config = dict(
    norm='rmsnorm',
    init='normal',
    init_std_qkv=0.0239,
    lr=0.00805,
)
Below are experts of layer 6 (counted from 0) of a mixture-of-experts language model. Rows are named router (the router's row for the expert), gate (a neuron's input weights, with its number), up (a neuron's input weights, with its number) and show model dimensions 192-255. Each number is 500 + 25 x the weight over its row's rms, rounded and kept within 0 to 999. Numbers have three digits each.
Before each expert's rows: a language model's description of what the expert responds to; "gets" lists some tokens that make up at least twice as much of what it gets as of all text. This comes from a sample of Wikipedia text that the model never trained on. Tokens count by the router's weight.

# expert 3
What it handles: Relational function words
gets: " by", " as", " of", " with", " is", " was"
router:504498530512480535496503513498487470474456492483458470515488479427479485508532510531493506493520507504516472529481541509510517511497486462472502506523513512510536499501480472530514506538499450
gate0:564537537484422493477456499514463464490466504510519518496507502477511476515562543504498510491503488486476500516493514489526490457533526489520501521477490539515481462471506537524465527507515536
up0:499537505555514492491490517474478473501528480543507470462468506506518475509502510456503491461496501528493503520516483450456508518478512462430489483494534536489489532494505518461486508507476554
gate1:487496515493500527491463503459485480525471491494549484477549547498514505489516525494506506492468499498525505457556490547472510524507513487571485505518503522525532496423507518507521468507524468
up1:507525464463520452534481470477505523514451543468469524515465473522510553520490497525506516492515466441542470533483500474460482518536512506453536489483450516518490548477513505520498527525471487
gate2:521484510518512539493552532524503485521496476541489519519464517479531504498503522525506479529506500529506471543527541448514477509494484494458477459529511476529483471503502473501530511500483491
up2:501524532494479486508475444490487528513538480519466521495538490502518551527496488505477503549474529511509503511481490530521515517516486506520491524486492461514530518483506534528488524524520516
gate3:490508522512497495487487506510536484504527509457506536524525476493476560512530514496505465536499524492480482503495498493477520504517488479500502539504518507464513504486488487486493530538486469
up3:484517471519520540514518482504509464513508448478471483512506489525468500542510484482512403506466557549510524508521506496526526536527469478492491542508506527520517508504497501518476514518485490
gate4:567526535500466524519482492478504501534495461479517526474495487462488513501536461506505493522534502507506486500481525492465482519495474479502485524481462508501493514487510503485486483491518489
up4:476504492505506596500460504473480523480501559520538517508503495517550482539475524504505475500557525530492490505534484495489517487525487456515483450516479483516519470451508498478475508432471519
gate5:464499444437450456516511498451485543459514485504506477528535496524497489514523498485505464549488538490525483496442524507466478540519478492491434484526516499471496495528480508500540527487485502
up5:498467545504485481488503467474514482494518508500508522479480503511537475490456500490524522467543499505488501505523484531492518491515565473501533525492505501474498499535480500518494482504536498
gate6:521497515485534532521487515523516499541477494549475500514500487499511435484491478556515499475513477531507447485493487497480530484504463489485480482523490463510498464572508520511461497532501503
up6:524535489503524481476495507544491523483449460523498539478507527533490551497499470516502533505481533525489503471456558517530469513487481475484466520512464523499492499505592496505529551488445492
gate7:512498502503527511552497476451515466515465547462524470468482549513565492520475549540561485513522536509479553513484519473493493477532524474554476520487451548459512509480504498478471468494445503
up7:474496467477526502523459490540503515468521520527527504496505532494502541530519515531466502524483472500501508499500484509487511482486476491499532478522467479483485453505521483504483457498436509
gate8:508475542469482536503525458520519505504517488459516493495552475528527471508453526492497510509509526528476519481477549528514529530483507471467528476521492520504485532523517544520526539518528477
up8:493506509548542481520478502480481530488498489475471489476504540518480448520453522486536548521513554455505494480526516532488524527535473487546533500493507506492533450493528485501537520488465530
gate9:504489504467547501468509465462474486479512500522528499478523530538523446550492545516534515463491470487464464501486499518493447466467495496505472476487486491489509528513546524474535511520441498
up9:493559522517482456475512512476479488514525535521454479492481494515452504536493456495533540468501528547485462499476474500543531463488510463501497478497531489464527483519515484533501480529523522
gate10:532521486511507492459478495546519516474497581500516506538502501534508490496477533525513499536522513465524528555446502502491524542466543460509489534479504484498465511518500489515459511510493522
up10:507490513494466494518513488450488488495487500528487489432499518515488473516530502515523475499465474492520456507517485490477480542470478463505471523488523499469510492506537544467532539514504490
gate11:468497497493528491497492468532473480501486515484478473492528507518533487533539510538478511548532503502490480516506471531456521502568487541495522525455496479534544450499488475472490493493510512
up11:536453517469482554496523482490477512553465521512486477506451461487534518474517518505504512480534513462524521498515499521497527476500514478516555490495524522497493499481531509506509490505456521
gate12:534515495553474493527530515460477463509523463474509474502493567467445536498537513530506533482493482481522470489486493501496474482495491504516506438515534477537499494420523494501490517513517468
up12:524497509524524479517534509495497499535491494505540523495490542456486522515491504472491525505484473516490485464491481462503510512539504491550444499510482511459494511446467473506523487481535489
gate13:489504520532514517506520498528482536501471509472525471499538496495497528536490502522484462524512524516503530533465449568495540506486499523477490506474490495539537560511482503494519530502533505
up13:503470493482477471466517512515524477509474491518527492495508477486528558514479526509518477475463500496473500526505450469476485503493443493527505513510546484488479464506494531508459521503537499
gate14:490510531496471519474519515516525487463475536471488517524527474492520515536483472469520532545531484538500485477476508479518526538464517508508521497491487503468522554514509509512488507511509524
up14:512462490524472526518481464539516481527486505483530476503529511499484495485477486542474505495533480476532524475491490510500483537514497511514527471490474511513452492446546473546522442476502479
gate15:534518502562476499488481488494489506521522555518491470457489504517508537502514489544474460495529489473509498539504517489529462488516484473463498503459467497457511543436515504497492505528539546
up15:479509514494481516468492456476520446477521536492481584498498515484534489524504467497520571531495449482531507480492524510520473501483514445488486489543498529471519519507503498439530463495448503
gate16:529544539468483508500489491517510512493541461466532473503468535488519531476506499497498557530469495497543448475490462496495509502487527457515447512528487498489525521536479509477473516509490529
up16:470523485543499504489511474458460511514507477504516505513498490490495515519473483472496439517506486471475555482484484549459492502505429460493480566535511519483537459498508485515528501491504511
gate17:546515497461536521526485492526510487519515511519479482521501509537504501472499480529494550497527499502490455519495478480485537483499503526535517533462545511509517514508520481537436494501508474
up17:499510494479493488506494486513515533512486520509464513546477487482500478491499512432486561507508499507525507533490492471479515522484479534471564538518534490486502552505479473518498487537534547
gate18:531469471490497455528506541534485478482513487490504489479523493510523547464463507549511461496492480515527499515482521520486499514471491556467526535535510503517466545477467525542494528499520517
up18:486529535467487437500460473456455486518515464548502466533468537509479451527491498525490504524471470455471496509522526500493500495512514506514533473503497496461467506495496486514462505495524497
gate19:573512497502500477484463497479498543554528534511533476475491504482470522471509462490477508522507499482488498509546494441525486492530543490490483449468483510521463510480462510499468520539529462
up19:501554498505473493472496481492488513495525494502488524514537494498448498533497451489521543528495495545542560529514504525501517461520497466469513484499475476508478522500474504511494489466502486
gate20:520478482487515505485492486526514508462489478517517503530506512491484526472505536497513489486475476460477472504472455523475504471533502535520578515452511489524545553549464474443518525471467451
up20:549496498523523524502468493506502472501513459493469518514480483472538545464519536483494495467523535516502526478481492454487474558488488537511536555470514531448505500468532490522498470484524505
gate21:491495495491551522502521534476546529506448522477511493522524500497478536517473523531511535494536545489500494505503495485528477484480499488473507511472533443494490485506447548509500513499492513
up21:534491496498519518524511494513505509486505465498509481503539493468511526504528484497465521446471531509478461511468471488451500525503498535532469522477497501451509539520528450466493508451476471
gate22:466486532502467493509502447516510463501501535493477457469510508480462471513488455460501513493479505515521495501477547546475495501527498525506466527475511498486520524484509474505503475528561493
up22:456489510489485509522502482514524464519477464478500514490499478495486498531459511516492529559546482505528491522490458476512509463544531495520467504509514521481486471573485517532471510487478506
gate23:565490509509449486479498479487498524540505523475510453489556460470475511496527501482531512509499478506523488474553497502491484469481493429507526507496495514504489539507482452484504520523502505
up23:480504477519542482501506444490491519517518504505489505527522495496504532515467517499512512540510529469514494512509493500502518480529511492488488482503477528461521538536496477496469459498483484
gate24:492499488509477476494533515517488501540515517536480523456507515482544487511500518540486548492553498510561478498484484499488499487536459517500584503516507516514487453519510531538512487503455468
up24:493465520508481483501469459493508476499542480472482501499492509500531483497486518491491505484507558495496500518495520477438483519537492522507525504509486550478462522489488499515475516510549492
gate25:480531466492495479529506476465480502529485500493514520501500473488505484554476494514514482464493486491509541451478541486488489467513503506465516495516502482505516532471475537550501526477508522
up25:507512487556522508538524497513528468483521531528477532479507500478447551522499549493534513503493496523531546492527493493495518483465485490514443511534497511512485565533517488505517524516528456
gate26:514537490529506494516462479526455524514516498524525487482521485477490483531497509528496545490528533533545516495496480467517502482509478497518530537517483510514468479516524446490495499523494454
up26:495505444489454523485523521521494528501479496502492509539491511522514576511494533470484498490489519528504519488543472543480547518515435487541499498452479505516513495460506477522478507473506507
gate27:499520494532491517467515510466502512506478457535521511508489506470528455497523469469503544531509499521533516515489518485579507494482446479491467493496545500500473512546488489541491525481520535
up27:499513499457519516512508547508492482459522502479486525490490493527476489499479536508522462460487451499505506512508487470460493497475516516502548492504484512482484480498546468511490475516497492
gate28:516472503501486504542480539522498505465478565478501523506467507492496525522507429547464466532502459512537494479531474521501492470532478482524548479480498541538513515518477507495519477487496474
up28:499531455526499504498514521496456468525515471514496530493522463570515520457488528497525556502518468514509511501498493498481489489482538468480517506486501484477482522513502486466510475495513476
gate29:489499492528511499485503519476490552511449476524481485483471479464484499522495492497496495523492498519557497472489502520522504490492505498511472518494540510432470489556519480473488489491535507
up29:516478500531499457490530521471512548491548482516486577501485498445486469491474501483485548539528504514489540488520503497460523514506492458506516510502502492485469486561498449481425475488495489
gate30:481497499487511490449493475498473548490485553540447540507489467520502501516486501502500491481476489512488513524520493451532469519488487489493530499574488505482471482543500475507508552492529507
up30:478448475478478491546471486511519523478485499476555495472496540539501497439517486513508472487523434505501518484481544519515513525515517490479488536547478475493519502482497475496544464493500473
gate31:528459496454508543500500487498508499492526526527456468498443464495503518478499500522509491486476536552543461481484533490521497489502496515497533521521510540511502488506463481531479492474513511
up31:475484518490478461455554501490494468527511514487521483475509508500518519501497481472515454476496485482485511436502488528523482466504521504502477482483468496472490504465516496476451536507472540
gate32:486466535531542509468449516457482529486501485460490526467512506514515494444503503529479498496513513542504473515504517471519449510521506550494550533484492502508501504496521512541478508492495506
up32:497513448509599524534486519480514503477479473496480483501527480495446512474515475518520472448477480470540503523488517485527520470493522515506502492479482519473480469500542526486507515520524532

# expert 1
What it handles: List and infobox markers
gets: "-", "|", " |", ":", "=", "=="
router:508495548489484528517510534551526512494526493508509469529477517492469480471534494522548503476533491487505464480546497519525504496471527534507499467500535501500442492521493529519514521485495439
gate0:477471499483470492504461443515478472487456523499519447452491535501540542530524487506486504516461487516468528512487527529474483458500550516507519491499516485468485479492483498457510484522501522
up0:471447478500522486523496532466553507476515484509463504493529504545490491543491493518475484482488502512468488558507507466503443504541540526542494451462512524573513500499512479456540487509514490
gate1:450493528463483508501484481507501454480548557485487510497497487503540511479494517484484504527470446550482490513458501482498456502490521500472549500536485524481503481484449501542529499460491514
up1:505468495458518527507476498537477504486461518487500506510496521513462515502500502471559526518532473494466477493484533492475531491488491519509484472495509482503512519463492555497504472494520510
gate2:493487545519469525457489514508488506479480493528518500463469541504526488518493480483530491469515487542478530458522508537520506544496488517521502538470532472470460492482485549529496503493505504
up2:506487527469488487520530451521498510526436525511493465525487457511498537479524528522479498515501537487471484505477475520559519573505484498475508475511503435502536514508543488463501522527504522
gate3:480514516468514500553461535495542444504489521475482495484499540517490464468477500440460474520516524529530513502480513524526503483486518496487508489488544544519484492510477507489489459521528531
up3:530475496487512498508507538511454501508532509514491445487502474512491440470441508474507498469525520510495504491502517488498487545499514468443464436500473502505552481494492534486497443502480484
gate4:478517496453491497496470465508494489520494477505507540489484464496465454534527505470461532468465505485504518469473553478481498498532498521475535525520500439491480523504522510517484544488455521
up4:525460458508472532475548554480467498499496498501523497480496518477537494483467510507501459508491559485478509462502491561564502506480511484498474487491485493460479486497500461495464491529494453
gate5:491466484457484519489515497551510515490490537469530529503467525522521488510532497465500484468523432485522508491487502473539508521508546531482518484480499521513496528491485493513529502539521485
up5:496511487503499549484486499509469519469516507470525499536493508461463530499493458532498529500540490463481508487529487506489541517521547471520479477466485540521525501502453543493452520539489486
gate6:478491510457504459506513536490494517507542499515560500473505509484507535505520509540498465489485482474496462459458530476495528458509544495517530488480532496522511507515533529502508464502476498
up6:502516530488477530493484494524467504511524519491483503486476525514481513500517522507489506500523534464466531493521521524512500498513488481473484517475471494477492509513491494491551465526520512
gate7:487473536512470506525499469486477444497507447480478542487471503503557549507475492511529466496472500529495482499505521528497519482513516480510508503529530501516549456486490496523525557488490541
up7:465499496493474472546538490500558470503505514529509466513476481488452473497503481487489513485491526485497521495552489481498478523497494552539535528459540441479502482521466508472506544533491482
gate8:492546493519524456537469456464476502515481478506470517563493481473458486521490510492512484520494504508485512518500477487535486482512532525460531512523506477524515448449459488496495482500508538
up8:513502530501506502491517521445499503457499500516515496510502515520524467498502546478506514516486510525502455526466492472497518489494502527507515488493537498510550495486456488493505555508490482
gate9:491482499503511499459503509492440531544519515475519552528523473490503488471522524479496505492504509506525485460472457476521494477515505498482477519471484507491541500517471502469458501467476483
up9:499493519513483527542502423502499488467544523501531524453545467506564465490512503543486520488521439519527482469518531507504487477476551496493504503491507503474520509497518463467502485460474520
gate10:482526495494496506518507485509534443506465492485549529488513498494495534535480533527474541507511498540527475519494522499510487528517499503462469488551461537471509494497472512532492493503480477
up10:526478533492532512483497489492494471476514466562518517526514489462456539516554522478501493478516496572501523518503521523514491485491509498525527511458548526509465505500508499469532475516506512
gate11:518518469472514502470515504515482520511482510518490499496474449500504509542526490534525488499521448493501463515500524494491496465517494495477507440491526529521473500500510515539494540520518533
up11:486505507485470516506481538496471497519518526500558458505513561514479482493480514460545525515503511489526509496511512503509528546526466487496482503513528494501480472535466498503495528489485494
gate12:518500510512534502449453548483512526495487536478500510535515499510487523540502501511497454483558478515498482505485524511464523553487503510506520463508492497485507494489496516510478520519553482
up12:558494530513467491453506500518503558494533497519477521466536530512519483510523536556505482503521508518499442511542519531483462500483511503457502523531491521453522510486471538511500514505496504
gate13:523514507481487505488530524508527520512519519558479540490476517479537483539510542506504511489452511463466532505484496488478487508505536504471537526525527510497511499485474502525543460505502533
up13:499522514525480500501491480494491532518491448458515507489534450465514507504541477477527488484528499471544466498484517493506496525500532514495522514502485489493516504472499495475490495483518471
gate14:555512509516496526503506513513506468527481479522491508490501453508518502526487543513485489529534510500506529474484472483513515455517544491514494546483505522510493528519522473468472571474465461
up14:539538515494480499502550530495551455494501505512448505536504532497473532505519483492474516493427527513519506473530475487515527530468480563513498500490509522504495454482484487499535492497512488
gate15:534528467485458536491505499471506457479548496529497509488520535459496476488504492530500481479514484465504510476548491514489506469493524506518488493504532563487496517493535510560521477499516552
up15:488484514505497517487438481492533465514474476506537502487512539514537474494465502505461494504528447474531472468514494479484509484521543519511443540537523535523509496510515462506482477503516528
gate16:535491509477488464512506495497493531483505484520486474490507526505527512506540517485520473469538487483502480493464518506510481436502499552522463500503540499487498537502525473516515495479478491
up16:491517498511460504547535469510507526511508496524475520492480506466513486510477489528518487516483526507507493497520456533518510527528477452519463454510467516544506497502489500471496465494500519
gate17:540451503521463559494534496563521497474503493522513483510489521496478458496532515480494515511503506524522509504474479503490476478441495524477541504476473514463580520489485496466505498521480468
up17:523485509504477495531439489492535508522483476488472540511523536517500506498513531548470487512542529472532470513498530548517507525516480502457463507490488499483533459531456481485467468467505545
gate18:524474514490488510529531478501509543515549536487517490465481473513506452564468513511480487500489496521489468497477511513472484472524525510460559516522485492502519510489483504516501510550444527
up18:499451534491510501502513509486495453500502497500488480500525513492523511493491476443474505470462520509472491485539526512522489450485472507534528451495519454489511512487486504518520516527477456
gate19:448538445500517494447504528460467536474519499519520491472497481488468479516463501468532505514492536512520467532506474502530553530526484471510509497499523493508490498495476511466532501541484487
up19:498509496496509528495499457471522530514534470500485477490515455509486515498524524491471508486481461514459482472444479468506414487518493501517408456467486466482500516503489489494453481486465498
gate20:520504444519549537472494494499480515476414533473486506486507459562512530535447549538505521490486497519508501477492508518571493507455494520525506531492553487535518489507498522525488509501505522
up20:507511470470527473541514502490501491539513485469519502478512487494486530531488506520495537462503495513550508521509462511490486453487465439509493456455525504491501509507489457494505514518511531
gate21:507554526466453465497521477506527514547541488480446505459523486553517519493490543513490488513485497488487453504481525494563475515492501479542525534500500510499482542518482532522509459505511463
up21:509469539529485481478537496531482486500503453469491469507463551497490512508496459532478490505518496522526464502489466497532472496426540462512494497556476486508498484479534511456544479488494469
gate22:478447519519523524455518471513460519533499482525535479508514511487484433473457494488537536475544485501524546513477525510513509527522480475518510480475539475522495460498502487493533511520510481
up22:535533451478497515496472518499523538457479501503511489539496515468497503529498470509496468549543501481468492488499505486528497504496524514489468495503479481465527520484458474501497474458500522
gate23:476523523494518449481456507503501519475471489518468531472513504504542494487509457513506525503511506484544510525473497560518519498493480516517482522512496481476502467552537519482511508516476487
up23:548500505516467475486504545509480469475489538525466501492528511496499515500506491519531494520519490440510487521531526508506522465509527533533485474526524497508490479530496487526527485531440534
gate24:508514531508444550487542512506495481515493499502516466516477477509496545504535489550521511475510492458491505545543536547457466490531487477541506505491493500506547471513456506501523481523519488
up24:518527517465492552477439495480497520481492513524455543489507554457505469509497541474524488522441484549494516447461492490537562475494535451523507488481498489506504449466493518503478521499496515
gate25:483463486504469505516509519520449493505534475520497532516526452540498505486528480497472488491472490498468488516505502493464481489500536526481555482483491513512511500497510546537518492501474471
up25:517501539485476484511517530493495497493529476491502507484479532492524485504481495479514510493503503475521507486453495466485503476515502551523508520506502518503435528502534511471500550513523501
gate26:484532528512480489476499510552491494495474482529509487469511526526493526497519495484523472475484490519467478504474479555508481514532540509534443493530535480492525519507474521492530512524552447
up26:502474513450499509512439506487539476474511538500481495475548518497476470511480516529463523529504518446504500506542470523464493485481518456509510491495471578494554519481513481521497477508452530
gate27:482509487492460552449483497523500501507477514480513502477507530507518544488538494474497483506465521511484470498524493512493482524511493507534500500492510465477506509510496524554533518514500454
up27:489529507503463479493515487476504511491512464501512503528490510494468531492475544467499500458468513497476482514505490516456499480522482519524512540545445523489500495514518497514496502556512484
gate28:490462512493457546471530478534507472467458437529489508465494539477477503512509498517489520497501492492530486491524505480500543521514514472530495486508552472484503506517517521541504464456484515
up28:540531478475495495565518522516462493542471521509447527512528468525495508497537539530559468524521463479531508512463516509518490533502493492501558499507505514517486513513495456489561524486466527
gate29:468499533489507480475480468462477503512500506484542495502509512454482465464515463512519508463493528520547480500485490518479495468475475512492504497493473487537458495529527471481483485466494475
up29:514520538533489448461536529526559508532487502514504461508474494458485471506518484486429534466507526506503516487493483521493491507552492537513495535478497503488512506512476482515509534507532487
gate30:464483549490498505476480534483509523517530490510532527489495526455547497459528486570505526461509506506519487516524501467455493517500477491497521520508491528466502468466516517522491507560480475
up30:514499529485507487477504508500548452504483507468500560507513483546501486476475493493466530478514454552507474507520498490501500484481518477501546508499543518543488530527497489466493516582518455
gate31:491512489482507480476528473496523498507477464503524549509536475476508532492564506497498525529478506507509499449453498505526496522508508511532474487546458513505512482508500507546513511541484488
up31:450520458483486511550473492497511461519457511498493449517476494480512464510486515536545508532510517498500520536466532482551487477496507444553519507499496489487510488493559511538541520530553498
gate32:507491508506495461478494492482477452551482500504457520522535530541496498524442496480464502462516466492480471495521531505485453491495448503463453517469509491503530507513486561479433523533471514
up32:486511483461520513494500521465477511467486475510476515499570486507465492507492548484527529500514525521526482503504506471555484493478518502495489455465514490502511435512487488517519484509547497

# expert 14
What it handles: Taxonomy and definition frames
gets: " is", "\n", "-", " a", " the", " ="
router:543505531506490517503499500501572512539510483444541479514499519442494486466533477549498537545486507485488486505491490521489523524515488499504447496519498464499497497480501471504553482480500461
gate0:521563520502526485457496493478497523536519517511510467531514502468504444464528530514529528496518519477511502551488514496503509499473540513517474483476530467505488527522510528505485520477477492
up0:529482486494440479541508475537433477504507501479496477504505511494496486473462524480517516532525495449463484489483508533527482476549468474545504441478428472490494506489479501487543469517497495
gate1:508533522489482519505510500528515508462509479430507507495461498480500490526496501538491463525450526504472467498488491507479456475550492488538511507489531497485525529526470434480521523483468502
up1:466484486515455474486478476498456442482502461517511514527502488515446489510473511470480522462503515502466487499484501486478465512488516523481495479468479507481495465502499498492476499508460502
gate2:530510508532501462495525534527512488557481516530532535468499540488473549486498482540448504480484475515478515483508471496523496527513523525501504476503485534508484491507511511522494453528505495
up2:506451510470473495534446539478452513481484522489466465488441512488515491495492525480513523510513467536490477448504524498504499523455537482482525500546465510476498495463476472484519510497504519
gate3:489528508517472486495508512534517533489510537488483498560457541495527522476529540509512505469500453505495438498464514533516483483452572493496510474523466469528491534461503529523472485495491464
up3:492479492541498491464488480515471497485496521507515552516512484477499514547501519526489505490483534537492472518463505520445507499481498462441517502500546486511528545506510466488507453480513500
gate4:480475489531478475485514495531482549510541481528516488485504504485527463483427499527485531487482480488516462508490535503497463498479509500530509508481521486496471535546484507462530456487513535
up4:471498452528510456512494498501497558491482479485517472496560487502474467535542546497494474472520491476510532513475500478494536536523512497514459497483535487512485519474510535563476487517535469
gate5:542500547514495541508519476496501462482530439516478552441516520445509505459514498464497484492484499476501493520500467498504473490495510447479504511482506551520546487467503565482525486490510511
up5:474493453495557459505498424552493499542501513499526480484482503454442443478534486508495505481534495505490507491541516528467532511507478525494538511515511506465506527514475486519484512510452518
gate6:513468523474545462501519492528485503505483538536528485498515536548579535533483523538484523525509447483495474529527527530406460516517508498517501517524501523479483502481494469510525527482468474
up6:502526527466527543527465503533528468519481459549529483443482512504498480501504481496503517490538467532512493477514501472515517529514492510530524557488549463483505475500526506573497511509531523
gate7:479509476493483504486507507479506497518520445500515440523478535506516511478531524545479526491475543489564459470527519489477505494509515491516484481463532458480488511505468446572496489459539483
up7:469461507510529489485463474475510491505518479495529530493515483480489495528504497519505502493515504532466507491496530467481524435470494547524526521471497530513528508538532552489500497473510444
gate8:517515511475489474499432494490522519496507495498479520505483506487464510504513457496516516456509523548516489527471538505505528517516487515499488492501492502467477497448483490486521504486532543
up8:461486490482489490540501503490502538496481454497488502479468515499527505452486519472483535525510462436488492501497476483529517512533485471492550513486483519463501543499476442450531499499512530
gate9:509488529505519491517497452519480490529507485506484448523543511507494510526538488548548483486560501490491500508501568514475488555514505523541511457524494517538503512527479464491462511522508437
up9:481471532458519485458496513501455504504471469496477465467536543511568531511467486474469464522469485551489444488522553499504481510494514508509495509473496524525483475514517473459514513502529528
gate10:535487514460481509524550528507463511466520485479509478515501506496501493480554487493458461513541525474543512487501515480493503504510502493494478517488501485470545529479519514538551471446506532
up10:505472487525490464499503524512525517509521486511466475509510539480483514480487499541502489471476514503522490507486475493466487518525504500437491463512506525493489526486528509512485470530492531
gate11:457517464531494549505520510535524529511490507487552496553462481567498462471492479491541499463528517464504497488493518473530459487478451480492477493519531512492462500488484473498509470534544514
up11:460512494454528492505515497547514465537492541485501546478487487527477500506502522439537495502494490460527558505508463508476521518538494501465477457515532529503495511514525472497588485494506523
gate12:508536488477494478479504488472515549502473514515496509465539462501503539535489485540482492512504484535510514465507481511507495516517477513524492534482523438493494470493533503512470491501524473
up12:477492527471469493508519541483535474481531527476523525543490520489494510528482500491501498491492484521461556463527508488489455509514497459486446555530460453469485492509496494476486483577529481
gate13:488493504525510512548510523483518522472493495527542513503495491490491459527495483494490494457522486492463496479476528504501479486530508485466528489471502448501540490468511519427490508505500452
up13:525522474492500510473528465515550495495508519485467499495506508474499440503513483502492538530457512501499489489466519507522517469514491484525497514508526531527474467495504544540509517456492529
gate14:480509477526504494483501552497487457503488508513506490479482472493522488520499524510555539488504502520544508532487481491498490483477493531516488471525488487531477501516514460484550471501512492
up14:487513471490499484518511519480536525495510519488447515552491494522468498492555494494501435498494550523491519534531483501497517516518453446484508506515526483490545507454508489502475506538536522
gate15:494500482510491520508537505489489526472533496507532537509534530527542475504500437494473468449481481514507503516469528458543494513525473457495521492474520484539492521484500503494553525514521485
up15:508555511487449483488551448496505506502495469496519488519485472504489510490517498546512494486507475498497516536479514474504497491477524517500510478518494521512501455470503542510520514517510492
gate16:502489473510546519519490464517492504499493503514452511554494471493474498512539445512513543485518525546516449556509501500505506485552506563502468483508504521464503507497549530498476475472537481
up16:515525510480516511473485479522510529495493464543525456519471511490506522515477532534523468481491544463535466456503502497507486492511534493511533535514488458474485504505534478477448478495487470
gate17:467499514524516518444489462520470422500488440523544469556486486512458468522514506477547496476466517512514501479482477517493501515464529509562479495484472497521491503503481478512471474546499487
up17:496541483486505525480493559496530517519515516493499516512471514499484486525500503527480511488494514544481505559527555510472497519535504493467484528468479490454493539516443530484484523507522494
gate18:514482501491446520459495471536501492552503498510511516529505570455440542508534526470504530508511525460518540516512506491530499501512491506464506492536510473527511499512478489501512532522484517
up18:492498542528497481525485478497489457501506497479487506472549520470527476517502485491489524477470535526506502489518492478498493524530491527517517486480491523537486542537508480501520529499505502
gate19:492571482496474486427493516477470495476483483535509502528556521522471461502497518482474500529528504532512471512505499510485448490519468494486514480511437516506494495472494483527520522491500452
up19:534494517482556517506482435482466517472530487480505495480432501493492494498492508519525505482526527490505489471510467503498531478518474495484522514538491495546498493487515479501490504496503538
gate20:538476507511492497553468479491502518460490522498511525478462473462495487509517467523477540499542499471510539530503444504503512485556535510461502451498512511517527509480509484510473466526560485
up20:477542498489508453481486553488477500478525476501483477526497482465486508527496486486456446501449510478499503492481507518493527470502493492502471467502504484473469531486506462454496493535490475
gate21:509466496468470516514504465487493490495534516501489470508553522480526490537457476520454540485501448516499525487485539464489479508515535480508492498444489480519489497554498495537497554512467508
up21:467513462505476506419485533515478533512517510509528500500521511541481510481508482539486493475458489497501462514534507524471478523497492530489504502515471511529492533490535523508521550559477511
gate22:488559545538561526494466495468504524511519488485534520549511485487472472475513524453491497548469530516542541536542513525510512513461500505512489569487489520519511502474514518537544494518505462
up22:525499547516479479504479520500484509501501541487522476513484523550450495525523501516474538519484484531481451501500500477489474501498510527496480476502518468513527484531485466463470531490492489
gate23:482510486517496510518480475531534499522499514521467461488546463534483540481490472488476533492475500486512489477484484499523508499530493480532493470462482487468493515484516526512489504491518483
up23:446530488512520531520519558515503497469483461509508498510442542480531512518529498512549478511512509478482441501508478501485543531452536528511488522511490487531464495495544531503514463505492494
gate24:493500501483467505501528501483483487509526473490520500537524490491518508486516477541489514509491536496522544472529485513530510464466506509499484515454502508492480507501528564521493445494479534
up24:457474504524515490535502489551520472494504500482500511470449509503530502477512499518513463477505487498493544550491541556479463529519511470457495489490526521509507493508449485495513502490534490
gate25:510475468534491527513474528515462468540472530459451523539481509482485528468522532517548510486523493479501511528495524517481514500534495510455484527508528465529541510479508521480516481493493522
up25:514515488501529527487498488477520537510516496509519485492477471513504483494502506500501472481473527503463506485509477495478451511528520494512460487493527538516528517506481540496510551458499485
gate26:505519519525516490521479524544511564492431493494501555534505509517517516493504497531503527525484470489537507502471499527492494529568519467541488544478461538477483529463514510514509485500534531
up26:508497501513478477504510481487474507489499553489464475470466488511454484522543481517513505519468492482514485527514496504496475466526561479525517453510477505488532502498484512467523510501462493
gate27:484527478474544483491493477535477502491456497499505508490503542459504522496563472479465521472506520508496500443519490475530464481508507532492522542545501482517541480524511477514461501547521489
up27:495545467449510503510523511508510490479484488478491509514462477509488465465521537469500478502523492508545533479494514498525519513480491513491496480483479467523533444536503477510508478509529489
gate28:462499547514485526496521537471483530500535497535472502512500484501524568458501487434482538462492505549500478481537461522503505480480489556511539483523520495482543506489515537517568527493487527
up28:459541521474555495445516470523482508521502468502547521556487514499485487514532529511534473552482507496475545530503518556505521510487473496466468498473475491479466482499505448501467501535476528
gate29:424548475526500480454496497469497496476465517494474552509544489475539541473491471490509430491485493474500541513549523484532479506505535543469487513495460491496478532501510464550497560475514485
up29:516463479531498536489492502494513504506591518488509546475542509514517489502563534446536512512522497502447474522483465498507504546503543467520471532509452509468479491542461503477502474506502496
gate30:491513469470503505462485480504487459465532440525493466515490529524492507470508514487500542487518467531496471485478484476519496474456465534461538498505510504524521448496478502520484507512495495
up30:531526488464476523502502506492469508514466507510486483496506515494486486496471502495524508474507470511462489496482514518484536503484504490502487531498489468496456506508522492487534499503520522
gate31:479501508546483505512492523509509479514474483503499470498525519496483507538508499496522522542485516476532465489454505542475472490506541539506483490531475511507475532486524572495474445513497467
up31:488500505488527500475523495479557528516506500479504519483507516483460479495526440549499507487548510481477505492503536517453419505520492509486521482525527520492507475477482477492542501492463493
gate32:504458531504469552448522484490533467480491487474466499458494516524442471487472521480505455497474481483528528489492501519474509508532553472484518485517476512493528484485491469504505500496505468
up32:510500472499495491503501503534473518479477476504516499509487539496476521487508514507504485509535499497545499498476446494533492538516526503505519487541496532497498472495492479521489518448444511